Experts of a small language model.
Size: 10 layers, 63.3M parameters.
Experts: 48 experts in each of 10 layers, 96 SwiGLU neurons an expert, a softmax router.
Training: a variant of Muon for the experts, 522M tokens, 3984 steps.
Below are experts of layer 3 (counted from 0) of a mixture-of-experts language model. Rows are named router (the router's row for the expert), gate (a neuron's input weights, with its number), up (a neuron's input weights, with its number) and show model dimensions 192-239. Each number is 128 + 24 x the weight over its row's rms, rounded and kept within 0 to 255. Numbers have three digits each.
Before each expert's rows: a language model's description of what the expert responds to. This comes from a sample of Wikipedia text that the model never trained on.

# expert 38
Description: Words in section headings and table headers, such as Bibliography, See also, Career, History, Title, after == markers.
router:100155077126104163103138094146150168099121115142144136133125107103092153095179123174141085115158148119140129157158169144122151087130159117068143
gate0:096149105146117138135131131106133148126194120117109149092154080132141145138128115155127121123140153143139141179100128153113117130113119185117148
up0:172103115142108095079104099118141130148083086190132118113120117125118130134145170148175144134144118132104130083094154145143083118144110121136138
gate1:121114130122163119098148126123117103135113122150132158140164115096114164126147152134142065108104120110127095135129156128124138129121132111078164
up1:172129124124091093115135122147160147154159119135091124144112132110158163109116149117133111142103130097111122114160143132090107138110147140152121
gate2:088123175115103105146154118115120127129125138089128114130129152163123135104121127151142137165092130100154136198112192128145116146096118154149141
up2:101143161149139149134128119133107157101128109163139144097139175136111167151157101166092138134138116132126123147141133102110138113131119125087119
gate3:109140136103122108135133126109095078090151125147162124098103100116118119115117102132100162107115127107115100103117152114147139150112113152134134
up3:151078093104102109121163116122145142141119123158154159135089148109110140129117110127098139156178115138117079118183134118129149165094143132121194
gate4:130125131115158161099150131110116117128155154127138123137108108128111113114160215167131135095130119131096133179112124121091147129139107133134107
up4:146145105134120154136123123111101085094147135144088123109097142139115160103124125137136140086122080114080113139105149120164116108155133111154102
gate5:099132096116150155157117091118126143128122124157164111132125076095128091150188142122068134142082127104146136123105099121138142123083134078159132
up5:149104137115144168128099138133136126122106171142149125118113113100100117157098144101137162092197082129158114147092147144133152136147126149119103
gate6:146156167138134155140081109166163120155110153144099173121158116145129111116193110131141147102103124128089183130105137129147135142108152149173129
up6:120078115095122112103137140112167127103118095151140155150124089125109169132108140095098083134135146092124134119163134152190114141110135121131145
gate7:131135118133140124101141108077123115132138157105116125181138117147165128135144107096146139128136109139136110116081155121140152121182108075158170
up7:124102136109138129143144144124141097134091108116125137130127084089123117161099072143142110159158114084142152137145162173128079127143132088131091
gate8:146145156128159161123129084121122153129138150166135129156181152136124145136149134140187118120143121182103107122151116063101154123151150163121172
up8:113113130168145150166148086121133159151140123172130083131130121135117137119119108115148131118152075117140146172100151128113122163157099131094122
gate9:134068076127125113112103117098130139131122100120165116107137070145122152126159108140146120151165123129093113156158157116087109141122139156103129
up9:101126146148118131099096118131196071119166147139184129123112133134159154138121136115086117139102160124143140157127104163107123121111118097136124
gate10:140114127150167142126181111121076103139122103110145115092137121115110103148129128125132151126140150139156148140106145126142148143175112110122185
up10:154109120122108134131159080123119140125134142112125083124160109112145109094138117158097124151103129091119086187136115130144133189112087115127116
gate11:122106133116166109096172127148140126148177113086141088110130140073121132081125142137071136162163095099091110059113122096128111114137151157115148
up11:130203155114153115144124131162095095142134143121155131107206170140126109077132105106154156136133123115093159116085105136119134115145109126128119
gate12:130146098166140081112122138120112113109131152125120128124106146096172139134133124156093128144125100160176107169134150107118156136138163121140102
up12:131104149136063095110140143155155139145132117118136122106135119151126099096115123167133111123158145097087138153091132130133123113088160143144134
gate13:100121106135119170145118146125138143162119160151116157130084128127156142126159112118117107174147136138124109111075125145114126169108153112095179
up13:124150121117127112135148119141161118143129105092151152121156118137120104113103132117086127096112095119149115149122151117112140127208065142123122
gate14:097131094148118161127094168106118134135124121138157104146139125123101118130158123132177129143112131132158147129124143147120120121102154138123097
up14:129125081133151137156088133119111106142152143129159121118153147124137138105169126130155156139106067132150110134117138139136112121133132175150142
gate15:150165143152133180118091130132169159142131203129117129153135114130141141127106133160170148144125118124111133140111128118107168161145184148147110
up15:098117107150139175120133117132097148167113158109115153165169118121130110122151103105169120132099127106152127173102139133169118122122107095110164
gate16:105165081147144156114152092112168125160127121122088144137064108164122173139129141131144089095120081105084105142120116118134137170130142115103156
up16:113142124133067108129155153119147136125131110119137087137151153139118142130124170060102157141098162121137121086109192102121150135166139138137113
gate17:131116127055128118111104116142106177167117115191190108116153149151115135118152131181109106120133116156125136139150150131109099077121105118124100
up17:176097144114098144107143147173133159102160143135136133130117107127110116102123152141111145122090125149096129150093151118121141164134145119132153
gate18:083153121158146115127145135155135137123117167143150158117138143129107122125161169117110170108186156149125172158132125119099104130161118126148171
up18:078166145154128164125088115129125124126124154117140155149137108117114089141113107159178138104129128126151176129085107128156125157155196062131104
gate19:125113096108122095079159124090082096142122133117151131148169128128104146120100174087129112114127128128141082136150109109105123115146113124146110
up19:119122138095119144128132160126118110102124106164116126106128161127116123095146124125114154140126174150097125138076126100134122100129102169098136
gate20:144120134138133088109112146152089130114158164114114117131138153151117140150157121075113139144155128103129105104130167129125107135109116174123136
up20:139118134132135129136159114152130128145142158128109120117160136124144114104125124116106128115108175123142066122089130138102119140103121124184110
gate21:116101112138132111107162108154121142123153098132084141143130103145089155109122199158207051114172146130116124087137125147125145115091174163158131
up21:123129159132187131135124137101131121096095129136146110143126193114120145119125047129102126141115108132075143139157150148167135110118085137137117
gate22:111137136110115078105096119145117132118165096103134125082125118100104136150098145124161091108135115136088157155133120150155137116154107102107138
up22:113124127146090168164131150169113117121124123141124108151139098167133184172137111155149149143126097116139068144146158118148144122125126126113159
gate23:161168181141140115140114114140150156151157124143094144113144122095149169089124128164153140110128125133132125182149102169118138121154117149114129
up23:140119158188153101128101155143117134145143112111156148130116134125137124096118144146112098137089083114111121136132117111134114193117121113146123
gate24:085127127094126093149100086135133095160156119142113177146082120124069101117128146151141167126178130142105112085134116099146160101124159125120125
up24:185174110129054128126119112119163164159103107141143093150106137130143101135109164149119105141150112132113144133157138187126099118096155133133100
gate25:114138094111135118104161103082174135099157158095139101066122118100120163093107143141183137119127161080094121091117138109105138127135079132093135
up25:149151137136142121154118141142105128128119144094145117155170134156145101191108163122098112113097104143140109155134146118103069129140137144132134
gate26:139122122117121092149166162120115159122141153113084130118127117107147112136108141138141127127112110133157143113113096152168118089151117156124162
up26:206137137088110117141116113119104114092105110134114139117143132128122118108103141111095145099126164109147155109140108130120147133108099124149102
gate27:069173069120135112146156101111125126123129167129105138122134128144116179123108126133080133112146169141109091100087130117071105179141094092057146
up27:089142152132148136131160160145124100112150114152130115149110089122074171152134145175137174109125098140104117144113175176101114120134129137139130
gate28:061111137130113152120155098133129160112149119121125103142116097107149140124131114144130125117143172150163104142112160112125149118120164146119109
up28:104135116154137172079153111135116123107157111112123125134142086141167058132108093115158099154087133137117132121104126119094115157139150080108162
gate29:138117144125142136127130096127130116129121121152144147085116143163135138092152119098133133153118143160134113120107131158123125129108149121135085
up29:114134144123144116143099179145130152131118104176092138134156123139130174118147132111088114134174164136051128164145095161130120170113109110128114
gate30:111113141144135167148147137095108176134112144110089149109126162100049114084128115132105119136151121119077124110142115132104133111137150139138134
up30:143123151143135131110139138181116138121137119105133135130144086124124154123142157129146125124118097113126142105140114176100099167102117112131144
gate31:079130129112131137126166060155088121117128102101087137127106118083115136132143154170115098116130123115162155163148145123168130147131139089124106
up31:151075160127112158119127119140121119134143113114165088131143072134157082116102161109083127145107101119131123133135143102109088141145107071141140
gate32:070137101118091151094156103134140153147134117115133158119136142122137137128086166121166113129122108147143132112103115120135113130126121085134156
up32:189096140083099120154133165102124108161117118133131110126123124144133165149137138124122136114152129172121097121147102118187131137070129122093141
gate33:104145118122126079153131138142117118080125139154132103097090120102123092098106140111144129140141129114084135120104182114120123143140156150132098
up33:183124093134133137103111098127169105128169145147082111105103128133122122109164115139076105153129061143130133085114130168141121118155098107124107
gate34:141169116148128158119122165161124130132125118157093123133158168143094108184121121167175058125106168142139134102143129135154116103127108083130141
up34:080135116143135117112107118139165112128104150120142163118129118119146141164150140123156137154095148151099147092129090127120166123141113129157123
gate35:118175160116154149093107087155151155118120116116174132139119063134116101092130145133147131127080113092123141089094157129150108123148162115118174
up35:107136115122118131131134142123103107110137146174084133081135135137090086115096093139125170137163092114106096144113169105148162134159124132110126
gate36:151154084119109171111146150136119130130101167097151138105116049152142141161137186086173141105132114147115111148139095134146126154096125175141105
up36:127151145120111162172095128135110142133131168093117112126084119139148126102128127149170114119129100094135128140122116122132121142118135143136153
gate37:115146123179111123119120085128151152109096117079101144116090167163191115126153145118099127124120106149130118104164085129106109113133124141099187
up37:127101132137090124124135107114106113127129083132118109131127128132112145141164156155097128190121173135101149120128118132163135098077123094126122
gate38:108061159089093143163169151123098139094158113156144112117100089141117161145129157160079088145145127096110130155122104103111135135115153149088115
up38:092134081104146146135102114114114097113130109106121108125093141112210165120132142127115099120132090128108145100160131127120107076116111136151133
gate39:137083099106121123111104186132149096129135165108104128145161132127096146122121182139130126135126114140105114139144129147141123094095122129119148
up39:130116138106127135108123151098118174085115096137166144133167098161153155146128136122136088122148112158119099106174145097123148146125177117126123
gate40:138124112130122133166145071142158144148129103132122132117125081138105138120151157092108165084151184178118126105099168144170144128117163093119146
up40:147148104154090135126125156130142152133168148155087131118145142055145126088126148128088143160158137148140091146140145139074150146197111150117094
gate41:103101138149127146115182132101155082106137132133147124121146137167107087155123123146161119153121166127120112108087115090096117118095167140136144
up41:077108108131114130123113079080145105117118128159104130110115158136136148137136130141122094094153100137105117141080119121117129112100132137123151
gate42:125141157117147165138131088101132116105126131141116140129083087053102128125143109185107153133136182122093153143087130148127143090144148099149149
up42:133102112098122151140127160102179126129095127125142088125138151134138146134153181139124117141119149177088123153126165120205108089119099117132127

# expert 7
Description: Words in set phrases and titles, especially of after Earl, plus early, late, largest, Place (Earl of, the late, Place of birth).
router:107170126096113101109139105141158150093146114150136124145101123087104159090146106192124113113158133095139143164138130151108149098138189116083155
gate0:124120162132133142135108107134125138131127097115115148151112141133153180140101143085137139087107165128137165114135052164079111120106125105123124
up0:147136151114135098125134133144087112131088139128103119150127157125125125161131124114098115133188131116119108137158109169119146104188116121138152
gate1:102149123135128145097128130162104163128126119108107114128072116145114134108144101076163121131126172165138123140112142116100141116135163108175159
up1:111129137130145107083119105168124142112137132153125140126086133114098106105112077123095149128138132093139132141112151171119125137151118142109133
gate2:100115149144153123119102138132151112134142121123117162152150167116103159140129174126140144167079129122162102132143159107134126104108180112161125
up2:147107122118144139102138136139106141136103173146138132132136131134118123162125115126119141097114153170123104100134141106153129115177128137105145
gate3:113105128132145178145141091133107140119088152118120105129137141109147161125113151150190156125106139049151122109159082117118108127160099106121127
up3:110111091158117057099120133124131099154138114124138128113133149144118158138122113110154143114128073137116105118140109171152169148088138133139150
gate4:126149120121122084114126104126152127095146159125126126116106111113125138083093129174127138151111129112114143124148120126130117139126092157122122
up4:080103120079137092130128106127121126145123124142079131102145128142125156168125088129152132128139114166161104133112155104172129142106133109143119
gate5:126121096126130150156148125138118178074136144102149131181135157149143084116100135085153148109150120145128139126109133104126131130106122129110116
up5:084126122187122135079123144129131119106117157142112100158139169150100113110111147133092122093095092171137073198122119112095160120116137165102148
gate6:157134125159114093109105139150133157161163148146089116156124102107149097119117081183089153119108127121114113110108068135153127151145095110105134
up6:122122100125110113160120129136117142139196150094137167116083129141135147107091117128111112147121173125086114161115142160111139178115181141102160
gate7:195140150119104140141113111130151110128113107097145124144137117115142111124129140102098117141104150159123107155135150079175134128100114111138105
up7:127103151167141120139119084143118078062135126093169148127105104092095151169122139135120131129147103135128147145096112123114145146167144146134126
gate8:107135117121158093080145145173112132136139130128099149088130141155149097165125168126145119117131180156168135130117149152121138147143148137142129
up8:177161162106111136132150140073095130103160104099158157102154116124133153125112105167146133155103167150126110157079142099105138122083155171142121
gate9:129145112132099137118129176138117156150128123122140107122091143131129122138122139111081137153158116153087104150149155101122141089078166049140101
up9:127142135128124145131093109088093161141160119125158100155125147165146159155116102121134124126110168141142144104131124155083119096117146119090110
gate10:143143137137127128104138127140162080128147147155136089113073074135147134117141118173122164102149123133181116149124110150139109107146164121139130
up10:098144138128123180142131122124164120129127131182119170109094129118161116132158109150100148106150192114094083149137111161134126119145116122116148
gate11:128147100088125104113104194159094117164126147169147125089118109151134146152151153128131131142103118128102106185119122117121136122164159116143121
up11:139134130131113122119105183136117136150144194133130133106093132108132145115158105131114114128122112151127083070127114076112116126111162182127162
gate12:118135132125152090099109132113182138142153177143126095151134118144054133158156128107123144145100109178102134127116155142158128129105150135141126
up12:113130126085137108115151133119107104071117137156164101222162181128143149132134105152114140150095185164154141125122161151121131113133122139134161
gate13:127153152129123098100117144126145143107135103107103146170106116109111154090102123131094114130128135108139137115132134104123146159116150139141109
up13:088119097171122142131138121130107155123118119165101125109134123192141124051146116131109101147125114154130117122149146128149098138120080157120130
gate14:135153154098141121096132147135093141159156133141081122116149164118088126121140154134165128128113123128136110118128156149132168128154160162158141
up14:121192132092115131160117138151194126114136108112133096137155117135105158124131144122097147114136101107152124123178129146161115131134151116110102
gate15:112147108126101095124113134130127202125173142142108175121105130148092110123144141137121183129121157077101174135154148119123156111143173135121126
up15:133161149113147149116131146130110106124090140140099128116172178168202124136136109127114131123144138156106141153115149137181141136162106100146132
gate16:110093140110120133159148111137109157104127118115161129155109145097117113114091111158157107110137143132128131135116147204142137106124113112137153
up16:160161124164112159101114161170168133126126142095147134161114127122160070132111153141090109122123120152158088150146093161121110132117160112151158
gate17:110115154133166150112143105160162130123134123161182115106129140106143111158143094150133098123147118130145135124114158148063152120109123153144131
up17:118091125115153170145150139150142150147169135098144113101137115136148110135129149136190170133123102117157147119106140093134098160150139127141155
gate18:060113161108118108119131164151123137111152146114155079139118141128125133123128160117158102157137128131169159171124164069104121133092148121138136
up18:077111146140144102144148104137148119098103141083154123148131096168170085118135139153137149100131164101144145110161090133170120173144128075140080
gate19:179113119139128104103121153096131160123163132159139155122112103155120141106139123159154082122123128125078157139152110159101119203115139126123134
up19:100090134139156138093118141141121125143121127078142131092146125140107090124129112106168136113097158119130117125137093102144156100122136095111143
gate20:125135130130114132114119129067128148139142121147129142182122134095156113127127135126112152128128158133110123130131128131109145134102148120142116
up20:162162108132096079176112117160154124122137167132118132121153149118128146094136153145140158142149166115142086132114096134120124120168126102120137
gate21:122132117140132121117122123153134105137128120145146105140125131132101125112134128126172158106128102145145118165128102119114135100175118102134140
up21:088127136109113135132154152086133156116108129095147128166103180151140104128116129150120117168106082133132140109166120152129139133116084118120119
gate22:115141157132118113123106116131136151130112129152121111137095162104113137109151133152125106111119141092124165151133105113147171147114143148129155
up22:145149117142140131159092126090097152142153093158133166133107122081115092129110138109136104139124112108103125137108130099121154164133114129136124
gate23:105117138131123105088150143107127105130172137137117121130125164129151144131105119115099140117134134114145107159116134103130160125132135139130155
up23:112096114113114122162087133154150092161131128179134118143175142107060184097147125144126114134121126151137143173139172116146136165090103104136106
gate24:101152130126114108132141113142151136146123124148154124179091145141121135111118108131106168140149176101113098139126101098107133097120155108140137
up24:149142148123100127098164125138110143156125131161173130129090132130124115159118125114139078115136134152083124102128087132151179171111129099139209
gate25:112146147113136166123123119164086130115154142118095059140109130130126151148160121122110106141134113144165132097099122131093153103123141128152168
up25:105151144136108161107163094103145118124130145121084142139092114113121119115130103157118127143122114093145143147120069103111158146153157147127162
gate26:133135126153100112138134094138133135131150110108118134147158097068152144125138145138169102105138130105115117151115159120139113123154072124122141
up26:131109130136121118119089149157128114128148027142119121154166113128096138165144118132115129113099126136133128167130133125096138153127137147137114
gate27:079149126145129111148118142129118080118147091117110149165121136159104116104151110117114164110122134140128149131055104111098153130139163121146141
up27:085093159157148157128127140174132157129115110098139111126064140130158114133114155116126122135129162112134161135082102138143154103100148090125125
gate28:159138172138165085170134144139140127133129150121094126129134166155120104118175119150134128118078108145099122169170154137102122125121095157119123
up28:164169108144125139140114136146122087134114109123118125146152149091127109124129126110111145162161138178123190155091112170133154153107151118137103
gate29:130160108135136095157147169113125104125119122120145114116118104148126138141153078109110148125175122122070142110120145118101108087120138153115157
up29:155125128135113147135105120138124124115149115134077091148127163138089123140085159133098157139132121131108140140106141121143137130101077110129100
gate30:142146151126174113128127121117133157124161140154133119132138136099154130161087096102141099124140176141108138123121156136103125128101147119120098
up30:084117147115142162141111114133103119121081144091149137145146124170138159185132139107135139134113147116117129106168138127139150136174137122118097
gate31:054163133160110185106170167131118110138149120102095122170146155125118124102153094114123151114124152149124131096138147145130139099142147083133140
up31:127103131116127131117163121119097113097127112154146133132106130162102127100139164113113124097152167166180136145111108123115084131121101097120079
gate32:104130077105126088150170147124089116154138111137110092113141129146068102132158132149131145089119126127200126161140133119130127088146159171135106
up32:159107142124153150127142106156198168147147142138114139154122126116152117118102137140156092120110122151112107131114124136132127108137081111123158
gate33:099135156139147151147174143152096143101124136159144162143089154119113167121129144119098121142125129136133090154116115116095135137105156097118189
up33:128120135094142185155092163150155138148136145102112138158170143134108084121138124121116150110112106156137140086115119153132126088124057127156095
gate34:120130146151142122135129199137139111153122139152109138141151143168167123192156125116108176124092111113163147118159138113129121132102131104124134
up34:151188153136130105167127153171126148104142161139121139122154142138093102113129092158155123136147071141116179165118147128125136134145138126165131
gate35:161133132132126143137147105138121137172123098092132130152089079135108165124152164158095152159169129101198138101081159122110168142146178079095092
up35:110127141154132125121186120115155135180086104157145094126095123114189131188121175109137187141118098102098121082138149101108147102147137068122171
gate36:120100123141133098092143148157146129129177138120086138124130123119144150117117132140103103141124122138127090134130094134139119130171158121127144
up36:082148098154131119131133119193148164086150125110125132153138095127112132134120127148148118127127147130113130135114130138097121161088086102104158
gate37:143112128138095103128146094130149189141121095105164112100105143132128124085180124164087119117082135148131124169154111119170111108132181125103088
up37:110126126123116106152134104101100131101142116125122133108123131102117175109121124131087139132148127144098136101090179121127132097159167141138147
gate38:100159183092076072095111153165124141076175125116129099165083114135115117167120107128136152137110143110100119113113116112146097130130136126093111
up38:132149137131102138138157130116106118121122158117131113130116127147139090157131129130122146075134148123119132146102113122179099140142145130140114
gate39:090115134135154114109146155179125096130159142182085135145160127148145105151134161178103146161090146119110118139144086122143144107161160093088148
up39:180110135128137141115136109153138135134133103154128125127143182076102137141137145134141136145115157142116097117133142141130147105130108173112173
gate40:166115145104128104133131112139103128111152116125136150140065140148086104106112151112120149162130116161181131128084076142081160116161177159152100
up40:098113134139137162152074162151139177136121100140137124122139134158130115148105112129084128130121121148150121128128141143129167138190109154138147
gate41:122115120096135132105132119118108120159157108120127125115131107090119199144139142140123137150129186169156099097116143149139137126163147065125119
up41:091122160128116144164131175129127140170153165124101161098113181108100166119102089163108102099109103126118108121131118120151127171110110122120103
gate42:143170112142132148118089138115145119166184134162155125097085148116109148126116144142149142155144142146140112139143143135188154149106130120114121
up42:126109121126154120107149114104118140113147134144132146156164142120136133117145133121101134139142099098169110120130092127110115142113107104123090

# expert 13
Description: Semicolons, pipes, periods and dashes between numbers in statistics and score tables, plus the word other, as in 1,080; 0.63% and 21–24–4.
router:136137088081102123124115121151121156111116127127120147156123070117110127081165129175150068110152118119115150158173144168114156085126128126093165
gate0:137129137174116159161115112133148109094145111114128117134101108129113151140156200123150115129109114089094164078164127139122133130082077110117091
up0:173147140114163129116108132152138107128129126145123128074146158144090110108108178165081171148141148097158160161088135117119144130133121157103150
gate1:110124107111107088133135092122110141161102143120097156142149127115162138105130132137136128135117142081129153127094169168107129148079122159145152
up1:132089136149105168124156073146151118116126097177130174108126114133096132094150136127151147128136130096119086140086105116159138132095138115134120
gate2:111100120106156140139128125118148143160126133131107120183109112132116121131124130144135093142205091112127098119146131106117146080126116154121141
up2:134148116140125132142124130146127139120095148173092123144132121132149101129134112116103121128089157116124130136136127106121166165138105154095159
gate3:092112122108098132138119120136110128121100119143128140125128077088109117163129124166080130118142112176178109134162120153097112105093148138130198
up3:120161121159143150208122054120128125177127114134097087145138140129136117118170076082141114141102144104118162101122149100132136143136105163121104
gate4:113107088108103119120142149114131119134070164114109120113131118144156123162121185138151103101110133144115109113155152165135089159166126133127163
up4:133144106158133153138107125136081116123124149149104137112185144143112126123135120109207118140147107116104152111156155124154122102114127170139119
gate5:156139153122114104119124105173128122120125100095179133149124109117079135129124116151103123115147136170094180138145112106072124140113144123127140
up5:160156113150097149115097095106085069137111108150106094090144120123159126130119121141149141148162118139116140174097135072165117133127134136135075
gate6:139128156129128154145138108138103116086139134118164152115163127105174102125138138125120175127116108099123162111127122142084154110131123134085141
up6:152134114189115106104145155123123101147134163137134147145116149189105118101152159138145108129125105157140112115152127152130117132105120134149161
gate7:134094134102145106114137129113115122070130128119129104103146121144108130123098088106109151127118139153109124148163142147117150130137113179080134
up7:123141149165113130126109132144145118148165099152131124172184132143104130122098128146136116137175125131163107156148112079112136151119129147137101
gate8:139170095114149129120141164128117118153120133129126149125140104127145110145119080115111128101112104166127137152142122135183105107124163171107124
up8:151121136172122113163127163150145123159129110128149164122118126125155128139118111148145109126155146108147142186131160106151169133104091127137162
gate9:136136143153123115152127096156146101093104101135100128137131125131149118118131101054118083138139151138090115107118103114099175125098123157123125
up9:117092118118106099159164109133150116107135145111131121146136156133139137115104133148088047134133146115112115107150187136127167144090101146132105
gate10:143228152166144138127123136155145143088143154125109133159146117154112122144177140135164146150117140155096188133141138147104136137132096128131103
up10:117135126097113087147144103112152140098156096112177117160111112101114129126141141120143137129144139118119076100141136131135136115118115151085154
gate11:161124127037113070127154191141124132096151084149154120150129156097129101138116105145078169129149117131151107124114151102104149106048120162134122
up11:127130135104129130177184087161161137170139122144140078110128141162148136123121122110111080132119144120122158124115126114104128087092095134163119
gate12:115144151089137142133115135116113150149107123124171164106113122151038139134177087147131151130138167162106154158124132163125140100137141111141143
up12:116142141148126155138142141117116102115129164160109099123118103137125120157136147189150121132171105102140181165116130128135088146133117131122124
gate13:117156129130165116127151192123112112155162135124131125131112136131128123150123132130129135174174131113127139130151138138132117100159140153142123
up13:139160132117126157120112151109130090129145155160169149117127128123148126138119129120112102108146147112132100131094147200168082132108122140132161
gate14:124158134130124146128120173136123134157111128159081147160119143129105142098086087130154131119142120126101148163125155097163171100099125143069119
up14:137111122143134092153091130116193122112139099116101140147126145114079117151118152119121094116118116112128115153093127089127085137137131110131132
gate15:139112128137122141106128121113129101137110118122153153118131116125107104134087105159146119126148154201137113121123115124111140099100141119114120
up15:146111149138113147074131094146123121122156127135169114119159148092130146121136118144145184097132155088119087160148137106211082078107155143125152
gate16:142112111075117138068148115111113132122180102111156145085113163092135122115143149093118120101089122128095068107149158117123107121143159141145140
up16:128129093119139128113142119126123165097144118100114110115107130147105114100132120150139100168159147146094116108105131174112125103092165141113088
gate17:097113108120133148135159101146103158143120166123112139131121134148094114135158098161110105152124143083099148121095128165147153136121110161112110
up17:126127176138095101120123076101169175132158130120133141109144158135146127112108093168126105161192135138122142149132108148130105137136136107078109
gate18:150119148113139135129179142179110130134098118117137140161094141146140140099104112131093156147119148197121148122098176127091144135178108176105110
up18:137135135170149096122114148149162090123178117172146153122163122125163101122138122131107141122149150082156145149132124125130107117145109103132099
gate19:147087130104080144111141159110114119147123103134082115130110135119143123126138118142147119088094132139109143153096101113141108163185136131174148
up19:108145104131114119112143098133185104126129088114110154083132100161121094173110158163173139109095121158130148089114144151154140146132115086124146
gate20:163151136088125121146151159126130119135145122135100134162142128139089141112121119167116100112142122139084140124125163125055211110163146107141158
up20:111144129121135087091107100164108137141175127113126136136081134091117124134125144139115080146119111078115092128151151181130116130145138048133107
gate21:104153106131136143136132070122125107130133121132101108138126142083117146105106133122136098095146099138114138134094113155161099157122117138121179
up21:138144092123124124124140115110106074119144089179104139123128122131109076142134101098160120105140128126116116104131100138086110081175140157146165
gate22:140145146100120146156095084121152125117136134128104103160153147120105146143128155063105131110120145094123106099101107132075109135167110133116114
up22:141125128183120138162096112147102114115133133141092117123126117145128120147141111151137107133121101135127115105094120105166185149126138101160099
gate23:129127142128113146103137081137095101118102081101125129122074086152126148109141146105101151111141125112138125136119148163115143057093096153127161
up23:109141128149130142119165058147112144142179131129157142137125131167100119106137136140098148138084119091172113143096137164144090108133144118119133
gate24:165106163110138145145138169138109134162123144116139157150116103128088159126118065128087133138144159144145186192095141169082177102189095135079156
up24:091142122151114115135136125158112133125094121114092152108098123188093156149128097150149110123168123127101077132176115100121098151152145096179190
gate25:110179162167151162129136129126138130140160166091122135098119134125175108149125132146127151098142134111111154122162162130107149125172119120074142
up25:142102134125124157081110138126176116149137167104071155127117130145126089107130126127115120109157137126113124168111147065097156107110138148099176
gate26:116111116125151118131124142143147086149092158152116131131136148119135122133163119113126107116124166129126113114085162129080133095138083138153138
up26:106104137143123109121153212107112111156157157140156120109128126149130131080141085115122131106117129130119153115125128110123118139108056106126145
gate27:149077128145118122127099133115089163117131119137134065091167119127117140173141105139134165138140177112127158123139133088123126125100130158149164
up27:137147150139115136098099136129123142159144099112112163092143131127145102140127107162112112128133194101104162127148117168150152128158115142122117
gate28:109141097169123145108113064125126083133071172114149106125126115110091134123109147132154119123123167149126154113133134139072126133135143103123114
up28:131159132152146158101115140145138098132137120142124146151120111118090134156109138151129128122137146122143126093091112128102158138155145119138136
gate29:107126126151142138131132124130090159157139097085151100147114115091130135136148129138123043129115147135152132156145138133093149100110089127153155
up29:096128158111100140163094135086140131136122143073158122136113090107166125162109103121086128108133129149105107198138113109115126166105154146128145
gate30:100098118095137112152126145120136173136107135073115116142146112121132141125117118159080101119119146146118096129160141114160093116082130125066128
up30:118104136117127117136150149093126116117165104149172118053104128107135173112141163104194165131180132124193116159125156133127124084150105173107146
gate31:098125102125109123166119108147146140142120131148137109140120153109102124131131112142124138135155148144099121147094134144108144145164124132126162
up31:128112155109153129158098163101140114126108147112129130102149095142116119159136095126130142115128148125103111136111146120135167128139123098120131
gate32:144166120098119132134118095140132121136134137134109113112145144124099146141136140142124124130142141111114165133125149174095099156082135115084133
up32:150130130103129152144131058148112146155113112113123136118141133131142106139111108117120172118119098092130133139133115134123149099113121146091144
gate33:137139103171126128125129134099139161164150089084136116106133096123140130144132150138172089118115120144146145146137121150145106110076132148174119
up33:122128098176133161086132115147117104117146135132124123087135139102142133138121150149174146102148105118138097153120092139177105144108101122124131
gate34:114128128149127108112131167146155102153125134108137145115121130140115136140122195115154111106144154146138121133124121159178132121130128111133154
up34:180134128104142104047110098136111126147136108170130101170180101135078121131143163119124100114123149142146136136143103166165131134199141073140152
gate35:154149126122144130143121140106122184133160133132132144137109123161131144116135124076127155089102108088164128112112133087120106138097131191137136
up35:141142119160084111102118129119122089092145172136144138117144140135130153146101077113136152157110118157176173152140131161144102129157118159101134
gate36:130141145113109136156191183122122150115112129164116130129119084128171124148129109170179071125168134079094131111070151108140143097139120169162123
up36:131089126132174132135099133178136100133142125079122172117109153115158056140120103139130134122119164118145128132107120133170142088180100133127099
gate37:140119105127142101116128136136123129118128104091183152163103102120183121108137115124137115118144155099156134137136132153160125127119149146113172
up37:132127099142142135104127148147129143110088094135207158129145118119113129135106135121108143159163127147139113143168137142081135117130125165110121
gate38:130112144114109099109138106145119111129094160112086128108090135134111120121131175118117101085148114136103137120134116112135124156124130091095152
up38:115099118099126111095105175096168134123127100126144093160174101124155141122141136123145116109100118154118128135126118145189108117129126082104122
gate39:123149154123105111060132132122136123139155145112117154160132094131122135130103118176155130124115157099143123129152059121116131157105136148124148
up39:119103131097140134113131118184174168111143160161104148152108135146161116172140093065148114133133169140139145113139138131143112153131107122112117
gate40:145147128116125127144161116101132130132125165126105136106160096166144161140114139138152110128139164162135127136159160141120153132132131112139158
up40:139109100115144113155145107110111104136119162180156156138140118147171122128077139125159132132133179100130153146128082096156141099115145161117155
gate41:146101134117159117099120136143133138095115154137115152113041116110121145134138129127167137118147150126124111150098123127120150090147140108135151
up41:118161137255114139132132137139149115128113150156116137097123135152085115140144152146157143143145146137140135128114130115074104125131159079149129
gate42:094109137110121118105124116128114120118159120100114124160104127103156182129127168161127074123121144094218087103114095148107104088117133105132142
up42:152086120125112169106143095097098151133136125156100110136108131100105105121123144092067121173137095157106091109126143123138133133111141152140139